From a checkpoint of a small mixture-of-experts model trained on Wikipedia.
Size: 13 layers, width 256, vocabulary 3182, 52.1M parameters.
Experts: 40 experts in each of 6 layers, 320 squared ReLU neurons an expert, 1 pick a token, a softmax router.
Training: a variant of SOAP for the experts, 298M tokens, 4542 steps.
Below are experts of layer 3 (counted from 0) of a mixture-of-experts language model. Rows are named router (the router's row for the expert), up (a neuron's input weights, with its number), down (a neuron's output weights, with its number) and show model dimensions 0-255. Each number is 128 + 32 x the weight over its row's rms, rounded and kept within 0 to 255. Numbers have three digits each.
Before each expert's rows: "mostly gets" lists some tokens that are sent to it at least half of the time; "comes before" lists some tokens at least twice as common just after its tokens as in all text. This comes from a sample of Wikipedia text that the model never trained on. Tokens count by the router's weight.

# expert 37
mostly gets: "\"", "\" ", "[", "\".", ".\"", "$"
comes before: "\n\n", "\n", "The ", "I ", "B", "G"
router:122110136115110118139161154179141143145183191075101157121097119133127128178133116109066198131138128083127113138116145092133104120104110131065137150090091114124143082155104098101095143143094110160122134142171103088153122142145136141131127087178134072097148113093067136085095141189156142166174080158125076131145170157129109141185134125174158102120146128138141131070078143141165128086114133158162125173137208145127151143141123153171155091134112161148144146133163144056120104123068126130076108090128113101106120073087118176093115122152103098159119142194224130116180100147084113154161136154098192051168094090109124139246145174121130159117080123136177153167099170157087120060174107140136133162120122174183088202158203141150178124147117115103102118145117132141089121129096151
up2:124107087152161150139143101158136100138128190085184088159141107152116149184128095039084138166095098139061071129140130102076106143170086142114098098109080148145133189185142142131155121141150189138119140138100147157148186153138170159131092099130137136085099135112129141114093112176103108135182149132175119126152118132161156166089103107073169106098131163124092115174189136133181088095102108112137126173151115117172132159093165187150125108106141121055084120155171144159153158135147133112153114100135090119175135145151136143156128139180147143169110172127150168117170130148103192133097134132119172213142154146101082099101116114116062157163146133035073132134141145119112065098147113176192130179161168127132080164158139079184169150151151148141084121125125095179064050182125112
down2:094084161144174128113125145115126157143063155108106096180147108185146104101095153157121161163160151103117150096114151091070104070149112167113180106127137114082140076188083135129114130123064149163141102099135127114119143142118112171125147097097161180159131079130136095116173079108133214121155091130169164170133083094123126105189146110129085096103083177110082125137139147070140168159086143181121134121128096135157088152171157116113183156128103178160082169101078142125156113091081123126129141175122183122096148172137084141142174126131130118195179126132134164180167143135164048178144147137090111056134122160120186123150145120155122174172123141150135179126155118089173151132139104057123146087081112124124148160109124084099149178153055160129050174095131138137107053151165083
up3:069113075047117069121124120089062116133146158141175123144123084145146096187131125099132152158156153136170065220117115065138134106100167175137092121091128085132120170078156111185155099177068132183149084166135112131132138121149127121121090120187143111159173114067143164160167123129113125132147136172078048161151076162088184108137118100147152156151164149146157110116164098103153116133155130135105111139139160129079193159132158166124124081098173090110117090158189172115147149101162045160128164108108110109163118150099144189131178152154144094136068135134147141062106148142165085178087162185177132078141064154112114088171123160147132155210140148080084122159135126129143127131086112153140135169155167119144125121134137167123136135154146088087167108121104149111147107108083114
down3:159137146141179180127074140136152182103100150119113137100085130141155121123166113132113100129143157144122141067038128072117184153149115136138115119125150167099184156094164166166144066079168142147094155111158123158119131142146086131177136116123088107134123115159096094090107196113096178136120071126155180104085133152117114093134167140129110096069105175133153133164129144123062159184106125141151115066143129129147107202188130100133074165111091156115108186147088150133109137119127120159074119172171083096105074147138092101083136129143117130152139115190127170210152105187113111142110073059118134124083180087137090082089161081188137124122142070115181134098136164169124089026105147105109095137103073083125155169180146105129086136101086146119130166099169123102129119120144101
up4:079077137106060132094155169105169143197178097089091097125110152193164106124163109065144144120139170138172141142134106187109177120102124106079116160051059083100134112146095084104132140119090136140088144133110192097145136117125156109128141130131147041126167121149148090127155157131110131203091135074154088108117035157098089122155145143120097171128190164183131140104094087174122165094094109161100128149169145189154118103133166130101145131131140126103157160162140179124102089114106145167102136144119126095187084095088148126111056160141140139106156077137167160098149096130172070091139121196129123138121120117143138152126084082179068136108133162076110146194125167174138149143157134140107087132200131138124112099158162114099172109167070187126121097097132161158105137156124155
down4:152159135123134070129115154155133174127151103134137114143101081137110126127121109118155135175084152147109100108140125149131103125142153094135075076138110162106133114138132096079147163123182108157073147112151139119118134169117177187110145096141173115048141130208097129124143068135111124105162174100144141100101155147163088148088111108115145144168062130066116153157152113122136166089151095133133104159114171132110114063097140151216159100059093159157082178123153161112111125178045111116043047129109106171132129195109165200090160095163170125132119184129120094098117147132166150120138134138102165172119077110086114095143151113141108107173147052133088094075112162190143092112075128124100151137204113143168086119147090153047116155123101175118095114120133155184115159120171110
up5:113151152150110181112079095120090183136148129104072155113176187134140125149145087155107155159137112130128138191094117103112197082126160110175128160093109117096146116139059126116200164126108172150108175097113165095048199064091077156086169130092068121156117161156126112129072148131129078097144128137102107142147148177123174118107135095092121121132100131138130140161182166086132114115123078109159127161073176071122131161145061130143072158157147158126146125094152148083175175102186089166123078131155170078122099085105138138081148194101126126066195139149139160105199070089114128164139124112162167116134073121135163172129131147130161146125126170159179159097094149154170181155132128120093098183099103138145132152171176149114148161084100138172114109134163125079135133154103134
down5:126139109088109139152097029092098129099088101136071169128111152130142150105103101092099126100106186141112083137167090113139137140109147139112173167127141096176115151096164127123177135164127153110149129149069112114096147124113141101168162105089133138088122143093121084149219113050125105088105058134103087142117142187142183120103165145021087116140091080083111132145138172170080141139127143153177100095098202166106093113145183126102110185105124139066119152233132109087120115074133132120092139111110094132124139104113173047115155186096089142132167083111098150165168127171145147168126112139122042154125111190151099150131102125162095096083136105135122103145171135122143132160146091134123138078152155131109139185131123157176115108125111177112135116098160150129205094145115140
up6:141188154135118174135052195134128188086163114141128137123125093130124181134127146151113140227123153111137093086142137151173160151117092129163144108153122083147068089161065117119105112124062110120075099119145118134105130094070081106157134143177165104111118108145093146095151166173096109130087155168083138128114082083128144185129109098155072129165138113181113101137110079116083121084102098145141144158124048068104138131165110101182188135134157080150166069121194168080139105098104082094162096111139126154103084153103201153158157132116121126165167136148122174087147109154191120110114138138130116124099157195100136128164194068144124078186062194141123168116104120158121124125148169166149158125175146185088089150175150145116100118148128080130116163133105132134134160160122116
down6:177136159115137110115121069105151176217147193085140138084167121151102152152150112185127107149126044027094127054078105105075132163115133131151157130115095143149112081154145089086155110135170150138164071088160145152138132152142168123164099112099170145137108102145092177114099116144144131187116121183113175071095131143119115124076153129136103092102150117174102136108164129145165078097104170130133101152122114130130148156153121151075189093159116126164148098108093135125201170139132164066104128165155076149164182074077157166099112077121169064057150119112149136152125091132141178161113141089131144095063157170179078096120115095141105112157100130121149125133122121110128135140117132139157119146152090141144106170136099176100104170074136147160153100098153167207100141150052147
up7:139103157120154142125094100122113154161145148113144161131122143184102168166128107132135136120115129126124170114110145105177094069120170122111100089141035121126069193117155100138143127098209190084109106151112158111120146157136126093093150119142144165105127124133089077145118101160115115124127121128130115104156114108124120114144085213135138133206100087149111170162162121178133109102139104131109128202136179143127155147121121161136122134139052102161123154158096111123145172030167146109091139095186134101116182083157058124080148122072097087129112164148173132150145126174162104183123168108111172132162082095149098147084130124076073167067116049133112101094181097134111069091129136212146080104114150088172110141179110125132167098088099099063125078132169087118104156071112148
down7:136041156071055148153179149104105152166132193105160207189085138129096073142089112105159154102173139114119162110112111108089128135150141185129128179177081114135127158158070164160078069110161163135139177086066112157112156166197124094070163092125121122090146058156171094163120106112141114118107081135130137166165115151133115133142098136176082086094159121115114142101113119186147145130150114114164188169140146151097076111142093096127117181126086143118152090147125148133084105138135109065093090161139104089110062104147086169146115100214097108079099147121103105169148080127134159103171181155220154079115147108154125164121127175100104192135109130123087103096151128126135169137110114178123100178119159123115139116126138141126124133121121089089121118114134060122097080120124117
up8:083181154141104139146107159112133127193137173144172145167113139092204133152078098173131136110151096148090116113100106093153104136101104095097079091171121134183097183111142158207122114125120167040107061108152161188105082099110129140168118171155086119090083114108132165082110077117129077101152112131121127083162170099146136125118106145147099103113148130150137130086169174097132087180163067117140154104120173093114134100157113171110124028103124122173161115150130078158123201122139078179134160161074107108100156104130129163155128140068100141174177120120130137109123172136129101126122124099086120128147110135112155092207149147140113129110089093183140140116145127126168213164099142129083133179100106145092124097181093185140139111080140154121140129152156138136122007133122136
down8:106125087130119136143112161107145114089091106156122117058102070092121117134077174159120131098129136139135139111188164107137117116151140153150113105152095087160152137148127159097068144133103134129118140093084162037127158134145102043113220137146123205173086111138127102147141140122110093194154056137175112149134097115074064157080147150182178126145138147156139112148119151092145174084123112099100136175125206137179148156170196102138105130119123106087174203126107136148126136111138094153085145141148114130094122114139124108137140168079109169126099148146124143161145158092102113186151103198152155139094120121188138146082173082154156118132117172138216157139117102068085147043121116103139134165090137085149132118102106193097103173127075106181078152112124127118181125117124182
up9:071145075199083137148134125149132148114148143086069102080118085182164151161125083112146115125103158141070148161149094137114134153139084180126121161161127129135085098161146157093175057116116138145131149094134113111102153145116126144106162158166165144183126154098176144172129144093122175152161078104078110120092119131145187129120132121170167181123156088169101102149142154170129088104158204123120185203127119107120120137108098160135040127132115086147168101170165112132088096118187165100158128118115113158149086118116095094144086204131116094148107126123114131118192155157108198139078097159093162161092133114070148089206057131074049120120138091160104156125080135161102133081137117178161133148143150116169111194143151110144175190109079091173132127126132151150100150093125131
down9:202129144152116141117150119120134169159150111132128113115087143171138069051108137159085070124120116105142103148158109102109156127097084073105112092111107169115091145111076164121112089141157161123107117154104163154126108191103147171180125115191151157175151118122139153191103111158166142108152091126121095150114145159144147116156168136144170092089175068098138165132090159091125213140110115134155193200107116165137193095176166119144099147081188122097126065099141056100075074102113106089117131136100140130143138148141138172158128108132143171124096124128162092132107092111168131154136160118160098179098086118153099086125057183107090100162102145132142168179135148184183172083192124100072110160123132119132088099168152156098133091145103170064078117169091188145125074105142159
up10:140142123137120053107085092078117142176170124067166140070138103140126140097164106177171094096117133078112204096106104092090169101179118147130119127123134128136089162131111172172164111107116115117101093068148123096091140093063112179163163128120159152104079191170154160104117088138185126212125094103131105137133106163138110115123131173069158133109131122074179139125137172174095138067135099105140132085152189128141113147156103137159117045101082158106131200165114120132088163109134139111117069139121135126100111125053114145148189145170133077088076117155174083129118115150138142145162100129123156091139154177154119150135140181152184153122183098122104104085142086118165121136121140087157179175077153078085104122141087157143110172119140072086123135168196166135114170096162133
down10:145131069139116114153159096145107114179056166172141097163160120146117157189130160138143149050135174164067127157115142143129075126131155205152164102099113133116091154117078145194113146132164167096139172140091142130124108103123041142094176163134122120075078179138092113155162136112165156148131148079117163127125151093177152152158117133093093107145153168113162128099139137091072128115097099187121128109119135117100167051041119162160090058134164142199134085137149113114149151110132128150132143123101146130079140198090117100170112128190134112135139124130153176123143146077108196154137096123092121089137174113135165075128141093084156165085094172108125106192129148101169160164169140101165148199162183141089132057096166105136078126125141156144162123141124156093112133080139090
up11:121138145158157112188170160103124117203119125123160070101096144107116068106129148097090144122114126158169103177159080178090070133095141074083089205136161144070130110196109083160095122145067097155126117124102134077069133118110138132095099113143119130126106067075120153153106149146164108063157114104136083105156149127167118130176141116169146097140178118112073196178140106055122131198094111183093164105125158167108137110142149092128160121130130120186146124086190139064137085112095160110126135117166119127128106173163187133161148070168140106166012183148146128100115116131093125130178137075136113117091122075124141122152153119086144156107124172167133145127163185134101107105180103103148108126101141169131141091151086128118153085152146138102057116160073161129124154106135126
down11:163099108121136209127069112174158138159133169178099129148172143061143158181141172153135117087115102022157136164098118104119115128141159168111136155147071084166164098160142122119177157145081120166112071137104136199026107115171115114131130059107111143137140161139151122165102111139136118077141097107163122125139067102116129126158119183085114152129126088094127103100119087083106103114068124143136103184143099110119116073110087188104093099144182133120114121122112153151075067149124150135141144198126123122088109100185141111110124141153157137125071101093119142066082134119162083110103162143118159150166186143110165127158179137145095109133144116087116106137099167127214161114166160155176123093090133090086090070076052129158097174089116125109075114157144122139156124110110133
up12:114138119155128122189115158164113129128124142127090186180134130063122130136108149139066131135131135114140145154174136094112108166135157128208140156128138201082116173165134162125149152175133105147135137143136149045110113155109127083166107151083101130122134103085146082127115094112174137069119080077136038087119084191113091103118195126151150142185078112107141139128100126145115186179128071135066155137105136125143137133131072156132156116109151119135116177092206180088143083169117095159165164082172146151097129174097076107181105073126190114171099096113155094138115122128115134161151169116157167114151143123064097167148168074102167142117076136152084102105138138154178136092147132149164123097130158064109064186104153090160054130123107179117186104125133153108163104126130168
down12:127121114076128136124166117134130185169099107206092152118076094118124171126132151077109127081152146090086060154084131144093171060124089093143151114157094164070134066167138117160073057083141163124113162145123104126105058126143146097145096116155121097094110149169087146139093163140068112199159139153104135069153146104058096061167115169062140122121116126111143146141088143147159115097125150083128188069078125105130099176104142123162084126133086139102120144118142174060108136125117135105108058150158132134132163210189123077130142098120113092147153167145145162116116106149083097139033124119096147132149160179146154097130104105114165154150127119126050132135143175132128142114116166176096125117064090113124183157119129103083167148129107078152129144102109067164147108135113134
up13:126146136123096156142086158173119157170096206116109183171160179146124137120109133168170143081119136180144072115106102171135135138083145151255139122121072153137114166091095151141114129126145149103167143126169131149131103132114134126156144161121122103127113200107106146139110090123123104085138130135146137090094125123120062104182071128212153097098114099162162113115086168091184133063140105112112077136126118116102158142156118134154168125121098136123113160135110131164186181171111152107072129053074134090148107108148094112082140136123158118161177094117116105166104118148116124105148128111103128110008126138148155125158156099137062112159166121127087156080096131181151091129118172117185202126113147100131165156165147120170146116102147127045120124111079160074136081170171198
down13:150133155140085164176176172078182137135136115139132178148135122100127097130146116155059066155135095123167134168177116168138114135109164086132130120111166087098097115189082106112182183128153179127108125152141067092133165089099104130132074086153121215073095122128109119118064135174117121148132148167167097172091152118095127141172138198092134145123151143102128075158173130173108153118144150125128098051125156123132134118129092061099107108129202138149096158161134181159106117114118112098136145136121145097083147155137120045092089110138170079191108123179126133142135104069113133123122150228143152203122150151138143171093084171148165121113117069137154126099087203134150119087133134096133158176086159131135169093146138095162100114159088080197110090158102156133129088123125119
up14:077107100141116145140070095112044210067140114135078132152155109095128149192163094108156153049103139070120172161118125130149123116195112146123110096154174129092118144089122133152099075148087138126105092133142141147145120104116111086101084160115104161181099106170126182104124181128083093164059105153083149124160142143134199135095160115164110116137098126103098149099132076202147111102099130175119154128183165149162147110099130106144109136084204185139159113129102184104121127142121146158115132123197126159131140120112165185119116190162106148127150145117176135124144137117120168113094149162149093156122117112123126124150204112108155094181128149061161131139087112146134120076126167111197101073131169139113102129167147131144152083127084155131134172160195171077031096120173155
down14:099092163092132115147121128095090130114139120142140125153069176129150166116088128146205084138141101097155093080111195123172152184120076162085098104089064159164174104118120080080112086118128087158115183104132132153112118111125100125147051109092108155158183154103157095113112135132133145127174141135131160045073133090139081138142106135064060103128177155140133136107176165124112094096098150082093132161108106119129103209161188186146045115189133119129137137168087063108122083066070104150106199143156161141172122203113161156136091155092075140132086121143162138133088137121151143146141117135169138138135195121133122120106126140154166143145152126134114088148143080133152108087167081135137100171152115135085145139104156125152140084083088081055126139161178118120168110136133103
up15:096089084156097084088133150128158081132056172144117163166130121123199142109176115103087079121165124071136150186157104145090121134136102168122073113103121138148105130108165154152140122105087161094147173118131083126085159136116119109105136094117126142076164106142099151132136118155138167084117185117122122133078129128110157167087168025081188116088141120153153220115151187158136124188131143101153097143131130096133141119139148160125128119164150142153110168125098110142107166207149135087073150104155115123157142113179148103114126071134085102097117151127168149143118128083149138150113153156148155095030117094105092103153130175151076135146169142137226118194090197161151131120073136095099187101146085065160155144117154151170109095125138107111117146146100187088167111175092172
down15:180122107137176068117110150166108132069142099111138159078148113148131108110130146138145133152126140070080191078118118136170120145079166118157137144147172134133160110138159188052071114158127102118122094073154116167130110080131112119111123119117088184145081135118154156052148145147170115055068123140153143091140064135144119112127136089056105139120178222147120162144115139156142126110141123127068051066136139136078166124106155144103102143127159145117210094186123183136156159119176148150112202116085135120152123156082157125222162154103124158065094105128105145165131116121172053131110110140118060126158127144130137123132153112173153158149126144086105096103063174139099125111096127162183134060079095114129147149126107157129146075110110150181105122115089148104146137165107102
up16:050099143120128077129153144173179115104100104151136119140125127164121143117072097090099174114150143069084097149127139096162125095109102155112145114189145066130132117099102117119129116131119100086152113156088117113162064157120184110170075115141130110139171103156125090078154120214154103144130130116113205149142129054179114114131130162121145130165130110157083175123181121150131103147154146095125095131177145103134141140112212099155076128104118126126181124094100165113170158162141173119136112171167141184128150177090158168108123151117145201163087114101129076155105104107174119130138152162139133149059079043189161104193128144109132149155143091098137177127084077154126128130087185146134091130122139166145118054185188091129129136154084116143137157130163088150195133090044136
down16:114146161099103170171177142134086166096180110192085092169140104075151130103101100161115148144117135143186101099076106135136077159113092105143126114180197124169163088160103113144113095070171220087075131127111082109109097128165075097166153181134125096105137120119160147141118150125173094141109096147059105136110106153112170120088127101106130099075117126169162136141131129123106110100097085079155170155112169191114150157050102126136145138122070117122116133145167170107114112085112181126148111183104097116098135181088088166125072115159077105138148053133135205160147177118111095149091148123101098137141134105078112180033130162094170116176124094144158121156140172141114110139107114081163137075112140122191159152139154119154131086135144074164145112121114099123047151100144118
up17:165116125108150066154131112132174126173121118229123082085155124119181113149104155123128110073121116115152140168074131123165093107110163060109153128114149112176132052108222060148125071103121160171134138138166077145117135099211157064077106092147114128111175126163215121115181120100103120080111103095170137089141149090126153159108098097066136174073171104141123118089101097098171149112120097113131135144095131113124130120055136110135094139052142143072082122101143130155111086087169145173141111113077146141129138101200141102147144109175184137133081090096125115155139100098129119134122149106125060109125149177158062040133129118177129118109131161168130125111115188129116173108155139138120175067127094124070107133120124143129175095126154124155112155143117107102112089139117147
down17:110121085153115114117127073144131129145093120152113161127121078218145155123174143067185129153156197167170096108122125144098123153208126133167109109141161085158133174139116171148115110099084155109152189112155110170113118130146094085055133119132108129132091124115214127108155144135135137172137153103109104116166058095144126116112152131121201136187127166125199117123120095142154133101132106090141076139127060173206174153160084132141133146120122135113140123136105115104163107170204145168098131139132156142123110113212157126192125092146102134100081164153128104099137113111150081089133142131166172045095116148082116125213117108159109156160074130133172130162157100152160095185155120174116124153127162071198122163147121113141163115147143137150087157117146062132130178143051129
up18:124160117193123118127128143090099136156148126133130088178204098180116077145095074151066152092103108094210113139110162165166108094175164182201206188097088117110128156118138122135102155078110127144101077133094142116073141104128106134146087153170167120103132085159156123097117165105146155106150144087217123170108112071172195091107144108122147146135127147155154133135102120129131123149123123116017146079064165091106105179111135121117143127134094119160108160092165206076176090155134186108140143154118159134079101118096171153128160130130142126140134196079132082113168107108127114136173144098075160121129094125110101146106164104108104155098071067135144194104089157117115151099133166147105147121091144117104127111104133113164096175194142111150154110166133165081123104166155149
down18:107131136088127162065139133169161159105120129072137182196157115149148102108161083152107141177173116097131115173119124138138117109107110102103152123111121140106109085125100133122140133106075153126143111140129138147087155124160120220072136094084074188061075087177059123148067155111139129131215065170150125086081168092139160094126069144093109124128087139091138175093167125126123097075091108074201172140194099119075170093104107119183124154189122105122113135123063108147123135164118114117143185156143072114153158166112109110136137170114157135115142146150115124079072122142115124139058159154124123175065090100116161116117127073067128074145101134182121074124116159148129133100150131138121162085107070138129126120130149152085049096132186150125079096133137127120134127093122087
up19:158125115106163174151145102176131117129105118179148138170156138178129121150165099065085127144151147129138079131130153174153088113162122084188137132169180124129191088081137138117143088142111132125154142113120132124156126194070065107177074102132168092150147097158171111099136112140087122163166182143138125137105089059101089216172099154146109164160121116123090152159107173118127169174118145118055172138128114136140135189086164196093092172166078104107190096121126172163120158091146146158160132177120139129144130130121090109097120091154180180143108112109131178120126108125076130113008163116150118133113144144165104162157132122110086130104106150167163171156106151147115096119176206168121110103102145123118113054203118116093118139078205119151107162100164109125140136147086141
down19:111134134140108107103166124098185119156147120084148068123159137124115169149077124150132159087135088090090124138150134124143169131086151211192241168135121087134156167120111135094133120097157080141104135122126173134151112102119167097116113123151113159146162132129147140039135092075148133129131105133105145117158125150120096142168130097120170128144116099165160123056131187143075062130100081109159100120158075162117099195106132181127129135094144124162190161150138170092086149143166138113134187131115160117059168124075155168159166131142125104101125112118165104123153072164156167100165114193114146116092132168100108123127151116123117160167180146118171107133135095113162109093203090074038212186119098113125121095131096101086112129085098131090090163115163166171086109120105194
up20:121131183169148187134145100101142127136093165108065103092019130113101155157161119105147112115110111167053126122111134138143076082113107115121119151127123145195087157159123107084110143160099222115128088098105116151154146091154085139111048090089057117119137103123134095163103085119130203138152111125142172214093110136142122112143102100151163123105093132114171122134163127125081151133133183123159109128159173143062167130148072164188182077129180097101167065136138096110072034142145140129138070107061132092080096093139166141152134181145123176188128165117147137100110138105084131127140108120134110149097168104152110145111170082151134152117116094116095111109137135135182136122192148139127145139151112091122102123103130084101163088083115176163159157106150131075153094089138101
down20:146090098120169110112118095185168109113171087135088131088100126092130092114169111130125105163147152129149135154152113165139150106117161151066131096127141122100127062209136096130153131122076089137131133134176151148098136120136163082113121166122103110085085089116146136156141066074103146117132118072136178091127088187065148107161129163088151187085048151119162070105148092126083099117145131112127149087146134138202088103102221167128100051147159126114173111112108134110156140148086129189102152162159104169122157160170122137152168113091087146209147108139127103161178112160175066138182183093160117101125093109101136165098148146145103192136137136092199138172139127116127096107110146126185185163128150137097088101122059127178155161134136095080122134122097172125172179111099144
up21:086123085133089085127150112118147115119179061131140155122073105105138162173094170077137098118134073157159114146153175140141050096116117106152101168154112108076077141159158125171143094118141143164078141126097154113092141115159120166140108168184040144136075077148105137105185107086131136136151172121118105116163113141087103072156148117099136081125038133077101162165157103133174090181162158101087145123093106140117101070151096147177188108161123182152174153141121125037115143090137123120129151122079159140095105151155138182106147078082120141114172084113147127179134142152127136090175090118131162123101174146126132138134084106114138137111117109111152147148095114120110155138143131129133086108115162167117067217132083132145150119175141179161115160077144131059205117100216126
down21:130117142105136155140174057157111090127141089169122136162127121089165128138059141171109179179127123108190096143159142206115139139156174089076154178098126128129169184084177133129080146081122126087090054140095095176098125147140084120152135151121138095100096180125105086174161142143097143101121158108113184137083138145086110105098130163091095087109092109125092205177143107156129118095178145082086148096160200124173163123165130111154114185121086118146128161088132094159084133183112117116149066184095101169133119186108129183136146105167102152135098168133065088173185160153097085142083100111168123119086137129135186132108109090140094140132193143115115165093138087130134139147132096140199128124097136105085176085135160128171158113135118116163100138191119099116196150102133118
up22:123068112059144168111132101070121135189155195131159122135106157189136107151099092147144116174112218114061155160110068101120170106130155126144119108142145120180110104079138105147111160109123095129127130141105101115124098102108123097111105126096064120139089153089112152066133091141219117153123100115158142148121035124082064124139171135136099139104131119185083201140136127145090153139140113101154083079078165082109158138119074202107112088096130122189121078130129119185167156140112160092128138070091167101106123134115171130124162163122129119062168122171149156139171106125139184120089145156064168140071104127107190078133109124124135146158131116135120072135108159168117219109125121117158150199117150102117135101145187070084077115152132147086111123106145128132146113132158135
down22:123170097122153098124107062130162144123109078135138101146177170109161126079158121136137085171153197165128171142151154137115154128118157115057124142156086126093146152109096091137129068121116192138084148165058098082063143080110144112141079174126156177132169090099140151138118120177095128144171118107198186070177166170118133153136125131146099128159132146135122113149123173101096133159153109091111134139122124101061167161109132166130136074132128120161111108133087119217125159113114120121097139125096122075140164138168158155109117091072117111150096136188158164069151141120118128102149135141116080158174121170135135096115158136127151058124131132151126169167056167134216139198098174158062154069084140161132104155144137094127154071136139073147100116171172147129122173152041157
up23:116207112104181100159098053077110163176142127150097119130080107073142133135193124167140153129130085115137166117112115132142112078159085107115131124110130116174115136148109146143091127098120155145098090067194139136066136106188142138077130128145139141106111167184123151159108147141128176102103144133145167101118107110146107156129112087109143078152123154138126073127185165066123105166094114161106161141123092143082154122120134136112173074106120176139126151124145197109172152124154120175093063175142094129114167179134148102109147113074168130170044124137190122129068156136109139142089131145189188133067168134185141180151178116112156106095217146134180112147111129129133189157126154068144142169128097167104065152134193136148112159074098124117165134079091127137076064156134103
down23:168115110140101114195086049130140155089118154127125164097132129121152128141163158148110154206134146066120088090174145131154093127148131153095098144110164149201129178134164132174147114099157105070123085167102155109184126117122025108165081153092111130161183119154168126160170184164165136106191101132155171133126165158102137157098126159149133134134133119137108134124112216127158149118120093168180124174077148124110126113166149103147112065092161124168158116132146079154128097137115118174061113131184092164143166109112171175123097106084196161122162176120202105122112109107126079079187119117121134105131119079170120133157126140078095186117174158131051157099152106052106127127115079154155174151148103088117102064110090134138127125069126105122112145151131157113106134127178146
up24:104084133106114124138133115194147079111113142155129131148137108133199075134096101141061156130097125149119163164057119086167092096135087117160091155080175113178103106076114079157116147121123116166192107101144097110066115187175089072106157121124133134151132131159148141128133102114133127086109184128155158166064121133122088137156134081137137105164116102098122113168177106155188120141131153154093157136169054172196188162127108170145088108164109136120144078134115144088124164164177162111088162065129133098139131173058108133096080107142077122100050130118137142088119077173092166156106203084124180130110096075109089155164087136081171146192093067110142110076127162150091166162144098118165131129119123167138097102171166154151126123109125101190141115117154127131101113107173121
down24:119118132123120081130130133136133129128156174189095138123099041104159136099151113121133132122123170086096129084188111185199129118203105131069112120169076113182152150123119102156118088079107151144101042096098130140139178141056181135127176082124143138143078078080096105155116140121150124120103147135119128092162128140172148149126084118112140125164132082118138084199138124113083176192078119175119135092148158100144078140150162067088143171134056090065117127117168172118122131130069142101184160100131144141139075133124100118101132115146158130141123160188126124139163102172159129121134105095136155171176129122113114161167122164115109160137130119132070192054124132133097163095126119174100135112197120075111138160155163132123204189178123130085138057123108119070150064131122112
up25:109207118107107156164110144143179068093164079119096158089090114178172127124149106006131190136145145087104059104077055179146171135166145118104072107118169116083167081122076135092127154137172208142083162080157109111129078099170144106142107112155137154109035103069153139108125087109139125139168077151150125134150136132126125098148123081183144104104103096143092145085129111142149130093119156099128118211086156109126134153123143124120163103148121123125121116111160124136106162093132117152097148087153112102117113140147114111125159128076083094130169148186146122132176108116155089172138134175101105075151120121148117206162174136122140142159136144148152116082123122131079129149124156160119132123102127097108155133148129192132084221104129126095093090069169096182159128067104158
down25:108101100169176111095152170133134149098142128152106121137126141134122114094092123081124108092083121128104150100167158156177077119147137022106123064181151115139058127147139072073161092111106122149110129147137138123127137158096144170155112090161178079138096140169123148151163109164122093158127124149133133161120171110129091132076082130150118156143077112112112127149187085119121163225175136145202124126129117155063172173114181153125157137154085056139106103114071159091118095084160152132128157128177171140049167171121088104129076199145166132085151149152160126071139158096147159114122152075164166156086143137133087153071150171126141130093183089064081147153116114109134217142124130132140110151096165155135117124110094096089172121143127151102159141132059116152142110079161165
up26:121096134153105164122130181209123120185096166158095149071150163103119193145122071158098172133096187109113174054080087111177190159113122085139160131151101113133146089123095093147153096160112102142120161095138125096114118142127116148181132154104108145060073172205163147112110142119101163161079165074121165132102176096100149181109114156110118153131156109118147142062132116108076123121122089154137145146105158073138135106127132089148105108121079156096108110101133111127116115120187154127123156093116076140102117164114104175137173162124185087102122088145112050133081117170172133174157110126055089161131179164118144178128161170140162160128135156118070107208113153143158096165124161090095106074143155098119182110179151066091150096117157185118083096127128141082119178116132103
down26:070075140114120174150185133060162106140176134116159129118139127073129150122138130187138108131109155115118137105120172127149154174146126174126166089122101144134119081116000159158157080123134130167106094149176105173072138161118106164103113148099174089119182160128167094085165087141161161169109172128126116152149076165080079137102198142153141132135186149139165125132070083115108126127100140136189131112093131120134123129139050098113141114148123103143128154125122118144135150142132074095148107117125163070113126030098124101103116125166089172112175135160037077090124129111138188093110165114189157127084180172114124128112137120139103178112094112134116095089168135144123101109110082112176199159088095128134103159113146097201118143092106159131147177104146116137143065143063087
up27:129092147154154123136085121145169151122172123152134110152113129169099101073165185117118168170144180142120090107079070120113152143174093096116087143077108130171159082112140191134129090137055164133148174093163068123153182163140116180159120127128130080075160135147114157136144150134135153092106163144103133124069107148094137140113101130145106150162165106094123117095118150132089153068112219042133143191166153089084102168123151132182090166108155128077149139116084163149059157150169148145170072100179115189155120092092143134139165117115124130094115132157155209138185136132146200127117147137089139111129169197103124103138123131115111147172162152130115156138125190151104159091118141191142110131100095112180183126129104120148066103098186120072109114136101120118189197165136140
down27:226132158115134192200124058111190176133122116095121129104099138125139120080169122104112106161116120110158183115173096132188101167121160103134143127088151116132120121111112166168132133126090138106126125168073082152143091188114163149138142186129131106119124190120126145115117117146163110110081085140139064147114125113126136120149094118073101091147167075082111144133174146194043140125127132181109096114067134160053157113129087117076171114111132135166159095175133119097193126061162115122144086108114124151168134102168139198172129095133108127132184110071087081145114081121145087133120183108159066054108063120114163109158096170103170152112072148152114133159153159141116154114183140139172081170124131094105139133135148177101139148139119124111099070153121203110170119122150118
up28:089154132132135151116117159098166130106140115169057120166076167177151170127121131094194194100111101114158074094092176106137078111168103061098095105131104119132092098184155130116137133149119174150093188141143126087188099116131109143134116124108179104051093188151166136134134091113131091165134174172151132116139067129128139142086154123157176160096157161193141104127063197112154107101128141102118110160126105179056150134129148157115113110129074111090151123147158185095143120201106077116173174098135113129106097146169118143099130158118120111132119200116107056164152131131125073174207144146111159107108168142111078104107155121130144110139159081137124185108108134179081153138139184126151183093154123118121130123107181150105126141179184137089182184119180068144125121152144164
down28:085131150078114117120176098146069156106113130178133195173166110128069120098148149159111112124123105138118131151120071076122130100123096079059138199107162080118119075086062154124165085170151091100117131153103124138149116108124043062137097125180108123108142091097099126129140105115099109124169145155091154143073171177104156110130165113088139140104132107057108093113123183093133167103106087127138125122104167152091185127211094174112095145161162137104154130082169078151174168187112118141108049105094118158157165132117158132137156128145088106121160159187131137135125137106118136197153104127090182167145135144132202088131145146123144134113120156129128112087111144062173146154135106134158197118099156158116199117107109144110147107111101051141131204176180109098172146119124101